From a checkpoint of a small mixture-of-experts model trained on Wikipedia: vocabulary 32000.
Below are experts of layer 5 (counted from 0) of a mixture-of-experts language model. Rows are named router (the router's row for the expert), up (a neuron's input weights, with its number), down (a neuron's output weights, with its number) and show model dimensions 144-191. Each number is 128 + 24 x the weight over its row's rms, rounded and kept within 0 to 255. Numbers have three digits each.
After each expert's rows: a language model's description of what the expert responds to. This comes from a sample of Wikipedia text that the model never trained on.

# expert 36
router:125101111105120088136156151140127142099145141103115112101098105105138149140118107096146174108178149190135171106118124108160085167131187091125117
up0:133144128120083073113128084141114146104141142119099129124091119138108104141120125151111186148135156086111174133088137126113128150117125109120127
down0:147094142159131103131125145156100156167135131143150150154135129139121134101138120118114102170090116098147102102126133125114131189053115149147116
up1:144127125131134155128179120108148178141172127157085162094118132161119100115114103129090086181118141082142137152161104142126156118125080136133086
down1:101133102152132160145109161151173122121066093146136185131097113131127135108104101163097097143119114115154138091114152102090122135090099071126163
up2:150118087139081071133096146085104103135115107073159121162137121126157108122115137142090179101123127141108088112123156129102126132144113123180110
down2:142106142105090158111128072110140114132117157160168111110114166121141155146091143129081120096137140102157105150121128124193130191151144118132143
up3:147091144089114149123112116114149135121176129124159119125104114092141091114184067118107166088102151163156130139151142110143155108122143164147130
down3:132114149139154125135151145135151109149076116109149163109159153124146186142126114113157141154147139133164081089126139175118118184110095157137140
up4:127130116138157128097166137144108136148149125147137084079108089158091135121117088139123130104156133141118161139114144115144099133138148108083113
down4:140100083136133139111158136146115099129174139127094133118116151178115151126096133143102106116124121095094125140115177117164106145141145074129137
Opening parentheses before birth dates, glosses or aside notes, such as (born, (18, plus "of" and "in" in phrases like most of.

# expert 14
router:115128140117130139185157118125122171126172144114099082062108141106172150123121117123122152149140157136097142140099125144142102158124142113130118
up0:064094127078169106145115154116149147108124157109151132098177096116162096123100129089134162096159128134137141161116071144142153119130126114125160
down0:132139107088118135108135103162143133151110149093128134117116123147111135126120106149114170103153154158114123107104131151171115103121093086121109
up1:102153147085141113087175139136163115112175123124164121110135113160131116097140150192142118124131099116133138081173117139132054117130094116099118
down1:140126096150139111094145115123131166114100090128136104127136124146165118179145122145107132100128134111086136116150164106133106175165097175148089
up2:145108145134167121124100112121167151090151122171083146148098138142125136147138105131108181087128156133143107129080082136145106162136171119155103
down2:102157121153141130162111142136146108173124094088113116159103163175104124150128132128108208171116100123135130100164091121145150143141101126136151
up3:149132066094119157108168129121170104121155192149107125112135133118152116114132100161143119091159143150143139141114140127148102132140128109153132
down3:130129113131122139119102163117136128163129112139138081128150151112145123127139111110165132131108150156083133069110137140112107096140151075092174
up4:129120139114113138182170104134152111162149166140104134177183131111113115086138139136163126138149082134121126133140162133114107106116179137143168
down4:151154151062131169136147176132094108143125129134139140143126107108143133145103140113160159087116130111182117092132150174165119130117089136126127
Plural -s endings and plural pronouns like men, they, members, we, plus numbers and pipes in league standings and election tables.

# expert 40
router:109123160076128095106129109138142168104134158110101126112170108106145139093135104088166138102152140159087119095099125142165116133083141113123126
up0:150093134161112100133133138151118118117066159085147138122077153072113158116148123095123160150134131115112146127095128152138124145148089125114129
down0:139184132150128121177120162130122170124079123086090110113090136134162131128119122124110119146118143130120155105140107116161126099166103116144162
up1:089084099106092128096171114130134111120101143109159156121133126127110118123127067162129096112118143125164139141134147135058150119175100146121091
down1:110126128101148109121122070168150114155100144161179145092153138169157115140117107102132111182175168101128132119130134108105099116074174105139102
up2:080128100131144174152116126081124096115138156178109169150135127128152090129108123128103147115114118137179143136176166085101161141123137123199125
down2:139163162129128094094111133131147116181169092128127162105092133165149167133128099164107146118109146172144153137136143114133095136094137100126167
up3:170136106151117092135165116111178147128139147156129116081123135143127128135138140071108153150136193081101144098111137126198159126127144085104081
down3:154127135123116146096128126141159140147124125143112162116139132197165097158133150123130123124165131109118091130076121124168159103142157107088115
up4:099107101120188108130132103104146129151151079137134149090140133109129164109122085132134094144133156096141104104126126150125152157148149137131087
down4:112142132103051121146114141105112132184153130136141113132106134093129105131199117148140116140141122156169148118160129165116164117151148089107157
The article "the" and possessives his, their, its before nouns in running prose, such as the same, their first.

# expert 39
router:115129153111166111132145138164155144121126142098103127093097133106149113125131105103144137135143157149133156107112137169144076147111171101080125
up0:121111099123115148122078123144100123092103119067108140163126139145136141137102123133152161124132168130152104103090118152131098116097149093098131
down0:129130127122116128084119166132153124092125162158168139159147152151133134096137117128103153148083081139090110158166132119103114121157110127124158
up1:096144138143165112130110100107150123152100125109130161094147122162116170139174108090167134123126164124097122117127120157163116118124130095108076
down1:132139116095164170161117111116149150100172152136123132168105135160117142120173118164116174084120145124150101156112074098169169121128152136117127
up2:129108099134099146125147093101113118131161124134091134138114120066127135145109093109133105148149135120157115129170115186106144130129107152095158
down2:124111109136112130117088096107169157143146123140167102184140136088131161128122161128125085101195124113120123138102115121154140139114133141134149
up3:154153159126088135119146141148149137174145121104120111137139118138137128145095127115159106109157126131105101129127136154132129157146150133141117
down3:118128154139133091148134162137113117151103134116186095103089128081145171100123140093081105121162163134119108145124106107154116140132085121144163
up4:145132147130163125150102124128135148101156132093128139150105107116137149114136110087153144090180186109090140145081153106121144134123122144118145
down4:125157140099119144111152122163146132128171115141179152136099162111113175109115129166106093139100111144145122068146121105115099166140138170117059
Sentence-final periods before line breaks and dashes opening infobox fields like Coordinates, Genus, Species, Label, mostly in taxonomy and place stubs.

# expert 13
router:110124167134112151129142107149143135095146142126103110086095127091150144115125110127145154117119155136094129105123128164129102168128188123112134
up0:109120156116104144112100149140143113107114137147131112077114157122130103128159100093156105094125128135124118107135075107118119127154108139102151
down0:148132124129100139097161090146146168161138147129146156181101091092165105123152092160103139106139135114141105138126131119148183172126154096145138
up1:144113131135120130111134117123145109144122155100132161151149127145137159148103110155135141156122151095084138138142137134128148142123105123142107
down1:107176157153102119082103135113134127076125156120149146113142153126129112141175182119118148162175114136148160096117145103121105160120186123166094
up2:124108161117135137094126139101134141117111162113117137158151104082102115105149124128123108126144144115152096135140174151111102127108066106143145
down2:119146116120136134143134155120123141106136135130134121193145119130116151171136127165117124077131105131135131140172122102092174153156115113152112
up3:110114112105112135079169137129146147112111126131089114102140146117162142144106158127137118111133113169156106067074129152134171122129109139133134
down3:157088137113122121139136137185136136147165148146120101107134146135141152119122146110099156119115111170130110104092143133141123169115164169138126
up4:088154141167139113163143152123122167104135143113126145112148151137110136101079124109107146137126100129091132131140070172148102131117121110088141
down4:138123113148126107119137116104157115128128106103134111157147157103149110193096156143141115101121086141111126133126098160101160117102095101123074
Word-final pieces of non-English personal and place names, often Indian or Japanese, such as -ppa, -ki, -ava, -ken.

# expert 4
router:119080126114132129142117104142140138116134168123107103147124082121136137137099135152122139106149124155141136099100109168134120188121108106132137
up0:135133117144103097114123155126098158141107148085122121098159149090126187125123098112134170095119140129094167120073130143099152095113121135096126
down0:129165096107103166105124122108124132122097107110137139155174128128130153114172147146120137145145138084100163098174169130096128151150087159114120
up1:099120102132093130138100118107135134129105113115125153124178114107144139106084114115123149132148152143124129135098127130141101131150151110133127
down1:106128147129115090120127139135136112153122089124137126110079095153132199103139130124126216152109134131115098139154106099142094156122167138140110
up2:113116155118132122087138140144141120104117131093124103153129164107125141152136128097138146125120147135145123147126148142106070090134125147082134
down2:114127141159154105100133121154129129117076135160157113127127132198127124085157090137122152113155135155117149106103146151098134130078140128136130
up3:115127111100169124135126142099142152103133147147090136129150126134145138094146138136124114127171126135158116099090101153141126082111115103118148
down3:149120134135107126124084141140128078177131121112086129166075113153151167132135158151134062136084131112139119124119087141089146117165123133073118
up4:159119085132150079147124100142147144094150125080162127138111088100149178143146142128114152112167133103111145144142135148104173113124134123149116
down4:151130101112118111160111119159169104169090118154109139130118163119155133155100107114116083171129092162116105121090154129098195127170084090109135
Time and score pieces after colons in results tables (1:25:09, 3:10), plus speech or naming verbs and short first names, such as said, named, Kim.

# expert 16
router:104082137103167080126126123153162159108115168121114081096101111109146129121129101135173178153169173123117147116094122127149131103120195123079134
up0:100152129140110129139138114145175129132140160095135146149164192124138125082094118154150157149170144122122090095125112114123153138152127150165079
down0:117160116102129148153128192144113118147126150116093136118175148097087124106163114132089112127115155132150134117161077145110147119126149124153141
up1:117092130153111070123139134079140179112140156147093123125156140111120111167132134146121150143153131107129129118097138141145147126142155158111141
down1:132155154105130180137133124138142101111170089133135128150123178112162174111134102123106131121106115102145081121141114105162120100101138110164090
up2:150133152147111144162133140118082162130107143123109101103155155118143149131144097161085118102082120130110146105154106123150097119145122110149114
down2:150112112123113131164148129110130109128131112117144123134129137148126136109153121155129109128126119102125165130143111093102165106133120151132162
up3:107173121121073149139154150069132083141119122137102146149135141155149150161163106146131144139151129129159094131128133113132107169137093144118134
down3:127190178107124135152140125092099128139110189160149128143117111120140137117157132147132116121150149109126143135134125142114070152125173118153158
up4:141119118138125115129151123159180118155159141128126132138126129157143123099160109140123142139186192122109095137162112105103105111099130103102083
down4:170140135148128120121141152167126140076154164151109146130166121149124131120149107131089107161129138143125089124108119058095124142147147086125101
Line breaks before infobox section headers, plus career words in sports and person biographies, such as Career information, Personal, debut, footballer.

# expert 45
router:153124139121134108123159113142131106088116141127109139120129106138141160097158100110115135098123136170141121127119150113155095180111141099133096
up0:113125213100154153100129118126159119071125126161094124150140137150122100160154124125145122089126125187136157135125109140150072153157166136137142
down0:135134095111182117125112106116145151115143096168147148130095141106112135129121136129158095156113189130084192110140083180140155108126135126137136
up1:140135129111117136138149143133122142095167118134094132123105083154136080162112116142106140115134112144149122127121059118115138147112134138143133
down1:131156124126121112108116135167119117096118107109125153129148138134124170147140101124123127110100142103118126138177128133121118145136144104126129
up2:125111123143108160139120101148118134103116114162142116159130124156110114137138097144121177101122128111125124112141158172111062124115162113128116
down2:145160125092127132155078110103132141143153166118133102158140120092131134091154079119130162193122149112129116119129133127141155096095161104137134
up3:131101141134130150133155132151150092070153137125132106105094139127113167095108075140123120119103127142155179117090182145115134143149139147119172
down3:116110105121144122140148135145091164138080120181142160137126147101175114099116132146119120131108124165134115151118178122148119145109163203124126
up4:119117118126130132105140108085097112145121145127116107159104135143091126156073130115120119162148120112127108105154134117114188118136124138155156
down4:116125157133087088128112134180097145122082097104069120180130125174142174125152157163148133128124146132150145093116106108103100129135133160132156
Punctuation and words in geography and transport text, such as Airport, railway, Mount, river, and See also list dashes.

# expert 32
router:131132121111116097097117102119138162097147151097096126103082122139153146119151074113164147134147177138102118084138129156137134136144146138128116
up0:156134135119136123165117138114109157163137122152148143117131106078131138110125138109173149172119100147102162160164131119094078134108092142112184
down0:148160110124106136121130145121121119105127130120107146116157131100145128138160138097174103099198072100087116166142107118098158154099146137128140
up1:144155137104153101147109125162126089155148151134114093107126122163158104082114125109140097110125175142146139128155077119157115123154182127113131
down1:120155153131106090128171144094136096157126110098133113118163123152091120102133119123081147100097117093130100115150094078113108160087135103087130
up2:110113139112144104102137156129153160130115157116108113112155165094116121129134141099126084127136085137146107121145157133133076145137139148091143
down2:092144154107117127125096148132117135162124093099123128089123105075127183157166149162149112138102120107121115166105104137145091121127132148141120
up3:122129108092112096131158142124119139136123110139156123176154128150086092143127129116109127115142197121134119107108159147132115125108106107132121
down3:117157069144120118149136155145080142124135168140067120119155137136138120136131101154132112124111127156123104135109103140194169116111153103133159
up4:108134150143101115119155142118122117108103146140153143089185159110124154112135127137121135145129137144152150126122150123108132105059098140169121
down4:081117150104153164124118115158116163121075140141132129141135129136100143128147152102115135182142117121149144101134123125144117132141103147121158
Middle and end pieces of proper names and long words, often Slavic, Spanish or Italian, such as Slaven, Bicentenary, Corporación, Beitar.

# expert 27
router:114097125092143103125118138110139150109123127112124122088127139120149137124124096151111141103140136142127151111100116138115122149076144110125104
up0:130124063136156094115135122120106135139150156137155091118123079132148145165134123129130133101108168131130094111102085133124116135163161180109123
down0:206147099172124124111155077104103140174134136106091160148107159159142099145110110121110170129144124121139100123087119094134086154131126103099138
up1:147086127141112134093105129101171105113113121135098114147108138146145148169137105156109127127143148174145132071123151148120127157164131118144152
down1:160104086155110110106139135116127163157116163119072138140148147136115089099140119111132124112177118114137103146157162121107131147135107138076161
up2:141128153138112131146146129149168144152144174115127122144129088145105106111119121061128159105153150143064142148066112125171117114134164154144107
down2:120104110110099163157144148115160150152113119126097136121136191102109101115170171143104121103093127161094109139133114186160157128138126121135082
up3:135113142128133126129154096140125133110108150117098165130124112128154142087155099098156106109129183151144113113095110131163084098119132086094132
down3:124166093165111105168100163118168125125105127153081162148125176120134110126086135117124116093070133151147137089136164131110138140163139104153115
up4:082096131127175128167103106129163143124077149140088131117146118126114128145126119145120141118144167110109087112103184165117154155146152112132117
down4:126116143101136138136135100139149092121136172081157106122103107116163136122077116122154107133179111138126187129198143094104169139094134108128151
Parentheses, equals signs and colons in SMILES strings, formulas, romanized titles with Japanese glosses, synonyms, and sports-table pipes.

# expert 42
router:107103139113160097138153140113117162114125117117111107106149146112167160111145138133136146104150148144124140089134170138130097168143143118140091
up0:086072135123203123112121117145140203170149126185101108107115123151132124116151122078130131142147152148139175127145127170157137130120130117124136
down0:131113170129103095081140162104171159136151105126140104139176136156116099115155165116117103100111156170073135096119131110098124131122159157093118
up1:143115101126177119135180139134159122103157112126144139139126109110124093150124120108145100145148115083121148098148131125164172087149136085126145
down1:158097126168135123121160111130150153178138162119187093177118106160142079194110101139138137151163098128122130156105105142133131115138137110140155
up2:095171153087114107155135130142149171183098106115087100182113096121110177124122145117193158148080169148097155120082115186142136126103134101131126
down2:082152174132124119135117141164136142087123125125149108186109132139155105122110141150124158116113164114116151161113126158101136127169140135145139
up3:154088123170137139174098117115123094096080134160092113095147109095100153134087133125114146152107128121115088144157137171143141136129105157101120
down3:123161110161141116166137073091115090127133119133129126141104174200118182163083110137126107106134082165152125115102144115156152127096155090098111
up4:115124140175104184134146087170126141089123087101122183142122135105128145122110145128107127154182113111135103087176137095135115130115140117113129
down4:139134135139119112145115132103135121150118118147154145119101126126116144159126109145127141163142144163147146094122175178118095137111133113125174
Nouns in organization names and section headings, such as University, Council, Ministry, ISBN, Places, See, often before of or ==.

# expert 46
router:116079144107127102102159106078115137112138152122104124093095111102168138141117108131112139134131147131126087105101121137142091198126155117135123
up0:179133128125115125124115098130101148153128148119106152107138136078120148106139108110141126101142123154115151117141127155096090127119129129141120
down0:122103149119089150122150170173126116158077140133185096176112124173121126124160161148139124117161111102139141089142136116120093143160113137113152
up1:135112120116156100117084127122082130126139151150104109128135141121145120161145146139114156145129169144145113088146125124105119118157150132121114
down1:137136112096133082096123146108164158117147149086126136150120105175124134140121127159113126124129163111113148123107070106125112110170148130135108
up2:163109165111141113131156132147133172143136145124150108138104118144119165100124116151133134140098125129048181175118126130135146116139112130127149
down2:161151127130135141113103108114147125134108126141156134172117154168151145137150164090119144103132144155122133139169095125145106134120131159139134
up3:117124112116154131126111150138129105104154111115112163138123128147104134132141112115117102142118078149119154141142156137134126134171133087108130
down3:121132137137113113080110159176169123180097085113095129155133112166122161080110137128106154145114138142125123137109129110131112168128125146120110
up4:130050162133154120102109129150133154172101113085126102108124129134116118101149129125120134087127112143122141088139190141187066128109172129158129
down4:121131145135143148134128107121144138143088082129113162119119138163129156137095146107093158112099147150095111138164130119132130123126127128130151
Capitalized first pieces of non-English personal names and surnames, such as Ak, Mah, Cher, Ka, Le, She.

# expert 43
router:099105131098116115125124111140126134100141156110113132121119129108150153114124109102118146130140140159121141125113092134131108126123137112109129
up0:143123132089138121147091141093092093116054136131116131148121077152139123107137121170165151099144123130161175108132092147162113152119078132097136
down0:119116153124129088123141118176130155123146125146157141075118124113122155109083168138096165152123132093098109166127091144102152124093070156136129
up1:172093181155168139134144137125125110125094126089104153127125152138114137130100120177141164137127112117151136093175144114100139133144122119120153
down1:142116180127108118134093075109122132117172123117188117120124159137136135140134151122142143126135138103141130123143114122135140119126133116100133
up2:116136117170110151109101086156095129130139122124103094121148118086096118107168126037172131135124125170114118153123131127155134125110104135110114
down2:129127139125158122100095118094148115139098121110120126100118141145141084164134129129123133161140122155171123154124093130078145114112071175106143
up3:122100165169143132184116134110139135097140145088070102131119123083092139167090109169103124138148092133132160102151142160125153111049121139159135
down3:159177130185149145111082130118125109095158121128121135173166084103131108114103105143084144134166126113147152138112099117088119118158124114126150
up4:101084174128155125119105170148157129165143121141130120126110104181133107112082083149134131132118137090137095101151138153206126116122121150145118
down4:112137133138129100137083092143104136127118121115142131174149126100148137150167170147159139151167139082126165130131127126114144114121084107161113
And, or, but and commas joining clauses, especially in quotations and conversational text, e.g. dump it and take, try me and see.

# expert 29
router:103135133100130119108110115134161147092130134129110122082115112112167141136117093135135135125126177132119112111098149140132094146135147113138128
up0:102102110153110139154126132105139134144139110124092135108181128122106145108127112121138155174089127123123116093130139148123151150123110125124115
down0:141143148166094127125132131139150153121130110102123144121144134130151111185106141160110133085122146152106155143168183101165116133159132130169142
up1:104125123106114131117133157109168110164179156107109097095148109135138122117160058131071143135146156107163119150155161117111148121119166165106112
down1:121124128131142159117135182145128135126103134105116139144158130096123166154095138152098114144150124126112157147163121126107157131119104148103171
up2:129107107104196120137109142151155154172145123083134095096154183148154131096151074125094143126138109113087150115136129131080099115155133128123123
down2:148129134146130094098134133147137082159120144112128139126145150105134118104162108129120124124123138088158129113077113146090108152125140134133128
up3:129089085133105117111132109128108137158086134121132168139085111108085181133133127089122136129133129127095108106163119136121161129171078097146166
down3:083164105127108142091082144123138074140114075118103136119096138132100097062132121121094079125106120109099093120141134162159130127150099133128131
up4:130115116161137121123158119147119134121131095151099125142140114150121099141132102170165197150157134171136116157153124098150087132121136153138140
down4:152128137120119127143133128105108104137085149107121186170107091129154133122152115055113167132185151134101156119137119126085092187128113139155157
Given names, name endings and religious or ethnic adjectives in historical text, such as William, Lucian, Catholic, Roman, Greek.

# expert 37
router:103102150104190093165141136153154196111116134092114131128137101084153160129128123108171130123144141147163153089103109130141131111142139136133107
up0:122059106115142098112131102128141127129136155166123120146084112158168143143113111126140160108131117139151112095116176151156097125120116096121121
down0:095147149118127120153093111115138139156171165128164113124129139140106140125113140120123139169103134138107131181098151086138173159080097118109121
up1:162132132142163112138109111177113179103142098132118129132138115117161130111107138141130137149148131113094086095126083129135076096148156068132124
down1:109113166117152093163154131122145122134152189168143103128137143183146140091128125108141122130126152108141143172125145130142149171100096134093158
up2:110140129111139135147128139110099119134116140145126147159141149081070121141097148150078094126100101141116133114153142107112163131095098097099119
down2:059111172137116110110115083151141118144087113102100143137149147130144131069143093133113158150139137168104140096120129103131125173130115144138181
up3:106102147121151177075111116167115149105152138119103143137189135073108116103125151134146131119145146176119121118137115127126128120161152130142134
down3:137128124131098134092144159160125141133086137096115133097119143149116126132126107140159133110130133144149133114150118148116116114128150122116122
up4:127057116099133101108159136161118100102135109128098103115122106148142094129169120120161143118157129108096146095162149128119140126161102125123117
down4:144115100120123172126139166165103120101128111133134118139167173127123119160143144116119136131123202106154160079106132165128146129118109121183103
Pipes, line breaks and heading-related tokens opening tables or sections, especially sports results and rankings, plus words like won, Total.

# expert 23
router:087104145086155102147138103104164152092136149112105140097142109095170134137141108101159128125173121170123132104111126147175103127098131099124153
up0:114130156113127114131149083148105161138082139120146145123116142126124096133118179135151126117123148125140123156101120098176115126108136142107133
down0:115154156113129161152146153129135119150128129132130156128109156152141139131135133096139148128110138134110161121098097132133126098146108142122101
up1:125101128102125092132148153203135105130129171118137085142138106122099103107112152157136111105118112161091122133120166113149140158067125095089109
down1:147134124134172151062126121109136116204159098118134085146101093128115147126154142130123142117128178139143104134156108171144130135140113168145110
up2:088106201147161138133128149117126150121120093095115126129118144153122122128129097098123139125167118131136139076102117114158124103132101157120146
down2:137171132092133141153150107133146132125162105118113130081149090111131144135112146108089104143126098190161166136147139162152127131083106138093149
up3:155114125132152122141123136109122152136170121158107165112157109113187115112169133119127131118110142135132117131128129174113131151123106136078107
down3:122107133105177118192108117112158132141151134086133107105150080127167112165167095148115113099157106131137143154114146125120156139120089082116128
up4:148087168133113153131186119147098113121115124160136087076144153069105149159146142035128103154121119158122137149180150127122143134131111117149105
down4:148135123146124135105150130141183130142146108134109102120108099110099130119143077135139151122159144142134159131124098118114127129140131121126161
Line breaks ending paragraphs, == heading markers, table separator rows, and sentence-opening words like It, This, However after headings.

# expert 8
router:123106133118159129166158068128140112098146149126096132110127077094150135124142114119116130095157112166140118129112125124162088164114139101111147
up0:127126133179118165134088125156099116116074117101115084121130094167124171113129070140137151128118135131149091147149138117191098132127151137150139
down0:145121094115166163145140147172136128142125092069160117161129111125121151120122144148074143131098106111133157123141132167125165129119113145107126
up1:156133098153172113133139111160175137142116154150101132111129141103135106100141119159090173119146139177130112115130120121150079116134154098113099
down1:118172121155113065138116141153104145152075119085163117171130145125117187056155172105116142158102151152121143127111124133143107150108131103134144
up2:145106093081150167129150145129097116104126155115148133151179112166112152103120113090191122139161144126152143142070135117152143137101110121161179
down2:109136110139138125112149146162084106134110131129097097092143151133139120103158095145111115136132132119130140104107171185120119125134125144132146
up3:127088134156163124160093154104126125152150120130136097111144124124156138119152089086138130151135146128129135116157115098146158132089145108108125
down3:161125101138145120123107135093105150158158141118094138118163182140079153132142165117136134138116120125124150092157149100105147227108061170157130
up4:121106109107133118135094090205115108114137179086156080139134103133135096138154151132144154081125160095105155136063113116170115128149147098083133
down4:113110129175148147129165120095131129185142136140119123089093138136133150176106140156085040137138091124106106135127159172129091131145131169124060
Pipe separators closing cells in list-style tables of records, songs or transport lines, plus semicolons, "that" and violent-event verbs such as killed, arrested.

# expert 12
router:101124127136128094173135096105138145126156119109116127116140110100140139115115074113136140128143120124164109103113128118150089190085162129129148
up0:105158132132156125117077120132115146127105175163134103140132123152127138143145109120115104149124161094140094140095192131166105132121145134156138
down0:117140148115129120157173143126128108101131147122130100101120137130088138119159082182101111108190150189120149138175141083155121090151130136085145
up1:111144111098104100105150108180116140142113152119124103137133117116143116113109135106142133120138159116116164139087100132112138092114133171171122
down1:129124137108126154110128119188156116142097133122141133119127141128134195127129146101115092179152125115126159125135098131114137091124142140152179
up2:114090095140124139143136179177106109089138127156142112125126117163142134121114098121149115070173092140133138156168171134134136113153147126142177
down2:136130129131138119090139118092155162157131131127136155162130098087156139149133161117117127123115111144136158111168124093145133138099142119103113
up3:135147143167139121096097140132145106107093140074103081146133145098145147099110103162131125147116118121161103114114140110146070121117139163143157
down3:086116155081115113138150131151167159082143109144113092116126142144115116095106113186108135126148169170095142119098140092124128163128135108077150
up4:151115138086088102148111153105126150110105138151133123127154130140141154155117091120093164108138205104114138145074139147148096133142101099160127
down4:154129154088082082159134122140161164161120125147196120111124126164152183163158122100116104157132112106092125121125135135174142132103160142131180
Articles and word starts in French, German, Arabic, Dutch or Portuguese titles and names, such as al, El, Le, der, van, du.

# expert 3
router:093105141144141105134128093114132127121106167148098121096138116110133145115127095116144144107159150132120129114103100143157109161130148106099095
up0:129106152146133136119164109127146128140119186121085175140140153096112118107134127109117115150125114093103089148130132104098137110128123144140132
down0:144129133099100130145122116103118086089141169111135142121141158122100114129132148124091126111147132146118103141146096103161135137127135089108106
up1:125126127105116146117155086157165134127132120114141103154076133120147121113144118096111130105140095153142115127136136117114113147095154093157135
down1:148090136140096093100138124149140123146083155131127138146158120151144134150129121162098120142112131119133115127140151167155134137124150115153096
up2:109137161142173113138132125145167113100149120160120137136134130142138101124112158097134116079158115172129150118143127155147149112119125158112142
down2:121167127127115084113131122161156119152141116144156156158143147126108112143118078144095135101166103157139149115136133153107119128155112115155156
up3:177128113144134095095107125111134160150144089132139079119125112152108158110145138132145125146123175110117098099108120142138091145154151077129121
down3:122137139129184163194082141085091154124124159151134118135087153120125125168144102135130108109086092152173172094169118127118111123111110089092161
up4:117082154110186179110144099109123117166103142143045112127131088108145113153149096143075135133118095135124078133151100114119126155145117143145152
down4:136116131155124124141122152096151121143072142147150118110134155150118136138117155160141140140144147103147132115128119102123104101130110097124118
Prepositions and commas introducing places or dates in biographies, especially in after born or died, plus from, near, at, outside.

# expert 34
router:105128153106129122100148113155149127095127138094086111102160117088123160143152101125142146114144154169142136109092141144130109169123155116091147
up0:101108132127142156089150069093132142133167150096139157190127118128141151145108129153118146117153122147130091115145147149119136097136129115083155
down0:147122160126139114171142149149156154150145140117125152130145141148136138154154106133135078116103119104139119100131113134141122146158107141106111
up1:112139143114142124171141160126141162128101123156129127097114153167145119148119118148147175088102131176124115150166133073148119139123103142130153
down1:150136103129148111107130124130121149149105108130131161109157126170132140123059111123140140092140112118149143144132134123128125135117099131139115
up2:100109143079154092123139137138089134160144121114139105097130093153135197106126134075161106125132111146123110132123144163173141122087136080117149
down2:149097122143118130137161134090077170149172114102156092063154136149141155124129082131156114151143132093134109097114095103113143118133135165130094
up3:179158167148140099087160145147133137084141139127138158115138129119139127131109123136117156149131164110079146157095150121137140146158155117148150
down3:107161112113122108085141092121148151126117089116102108128091102151111110108167144136135123165162115136163132099104116163122123119147120115107114
up4:095142121139091148138127116135120128136142129097128161138136167118102142077107147154087139112133150146147146151153135158108126150087146150157140
down4:149177081149156114135129144151176138114084138114119115136143133155152154113101145158146101122172148147118111099132112141147102108126146110137137
Line breaks ending table rows, list items and paragraphs, plus closing parentheses with years such as (2012) in species lists.

# expert 26
router:113125144118155108132144130104127164122127127087122102144135112098174156123145133117158151129161176135127132104094138132125131174124115096139149
up0:137115130142161146098092112185107152092128128121144137144131130072141108166096140107119145117183099144143136110109155119133102121137121171145163
down0:109156185137092133116154153089119133127162181130095143110109095132163132151112120109135132132145144135116095097112106139150143160138114165130161
up1:113110114142113095145153112137098155120109125138133151133163076108139083081167099098167150141125160148125122141111114149142124156140131117143150
down1:106114130152154099116174110108159155123137127094109180144152110190090150154097146167118115124174094113131114128119120150108125177097151100135139
up2:095132143116181138099114085153101110104131115131070091103107129130108106141103101123151139145133151161143130081112134116161086130119134136139124
down2:113128100143136106115136132157170180132106136126110180133127127108112117098109143182123115120131131215135140102107144123117105180126137112106160
up3:150131137077103120147141148120144152102142136134119116109116139112117171140117123137120164118148147171129125116132143127117138125143129111135117
down3:099091145108116080123133149096161133134121131142112127090108133128105156153125130154104112121171127095162123061138178102141111138103128182108163
up4:080109156102090121130162135101138128120129101125124084103145081131121137115102132105095175121119176125107082136089138139123121144114150134138145
down4:113121117190110137122117126126149176119085120066112153107106130129101088095097104106125088091086116100124111104150137104177152112164123178121112
Pipes and cells in table headers and the first columns of sports, election and chart tables, such as Game | Date, Candidate, FW, DF.

# expert 47
router:125125138111133101084124115142146137127153130130117098119110086111148166132134105108133162132165159139109144094122136134144130141109155115096103
up0:140135069086129088124141081155086147136096123143136131161125127103115127105171174131147123123133181148157138134157162091140134141137117116094099
down0:100085122115134108127077170146149112120115141147091143140133137135124107125119115169134113102105104108143128127125163173145147122133090126105150
up1:130098088129139122091165145135127131121145127153111109150131076123127093144092152077127159102159115194161127110141122155124132147144127143140167
down1:136120164120105122113138146100134096144127121139111113093080064122084104128127104135111169124095143141152099116149133207110130107151099120163160
up2:141114156149137063125134111119139125138152139133129110103122160138099101141138148127109169157146129118125087144117134135127125100084132138111117
down2:092157144130161110142115171128125169152101097079163103177105181158113149123132129119135097125089079181142145122122093124153166095130156130099164
up3:153122111132102118114149079068143107130096128120138132101115141123118112105115106092153102130107120121111132133101111079147138102128129111164100
down3:140176135149112125096097085143164125117109128141129163097105122142120140109144124123071091167078107145128125124128136120126106122177106149156108
up4:127132190095088144149112128119142096117135153093132128131128164106154199122142113173144117144129115160094123127126107136123131109148140101145133
down4:087168134142142118116152110136137178100107110110110129115095151058132136159119165117129124115111137155151168127127147107103119142117133140156149
Later words or pieces of proper names of organizations, leagues and places, such as States in United States, League, Party, FL in USFL.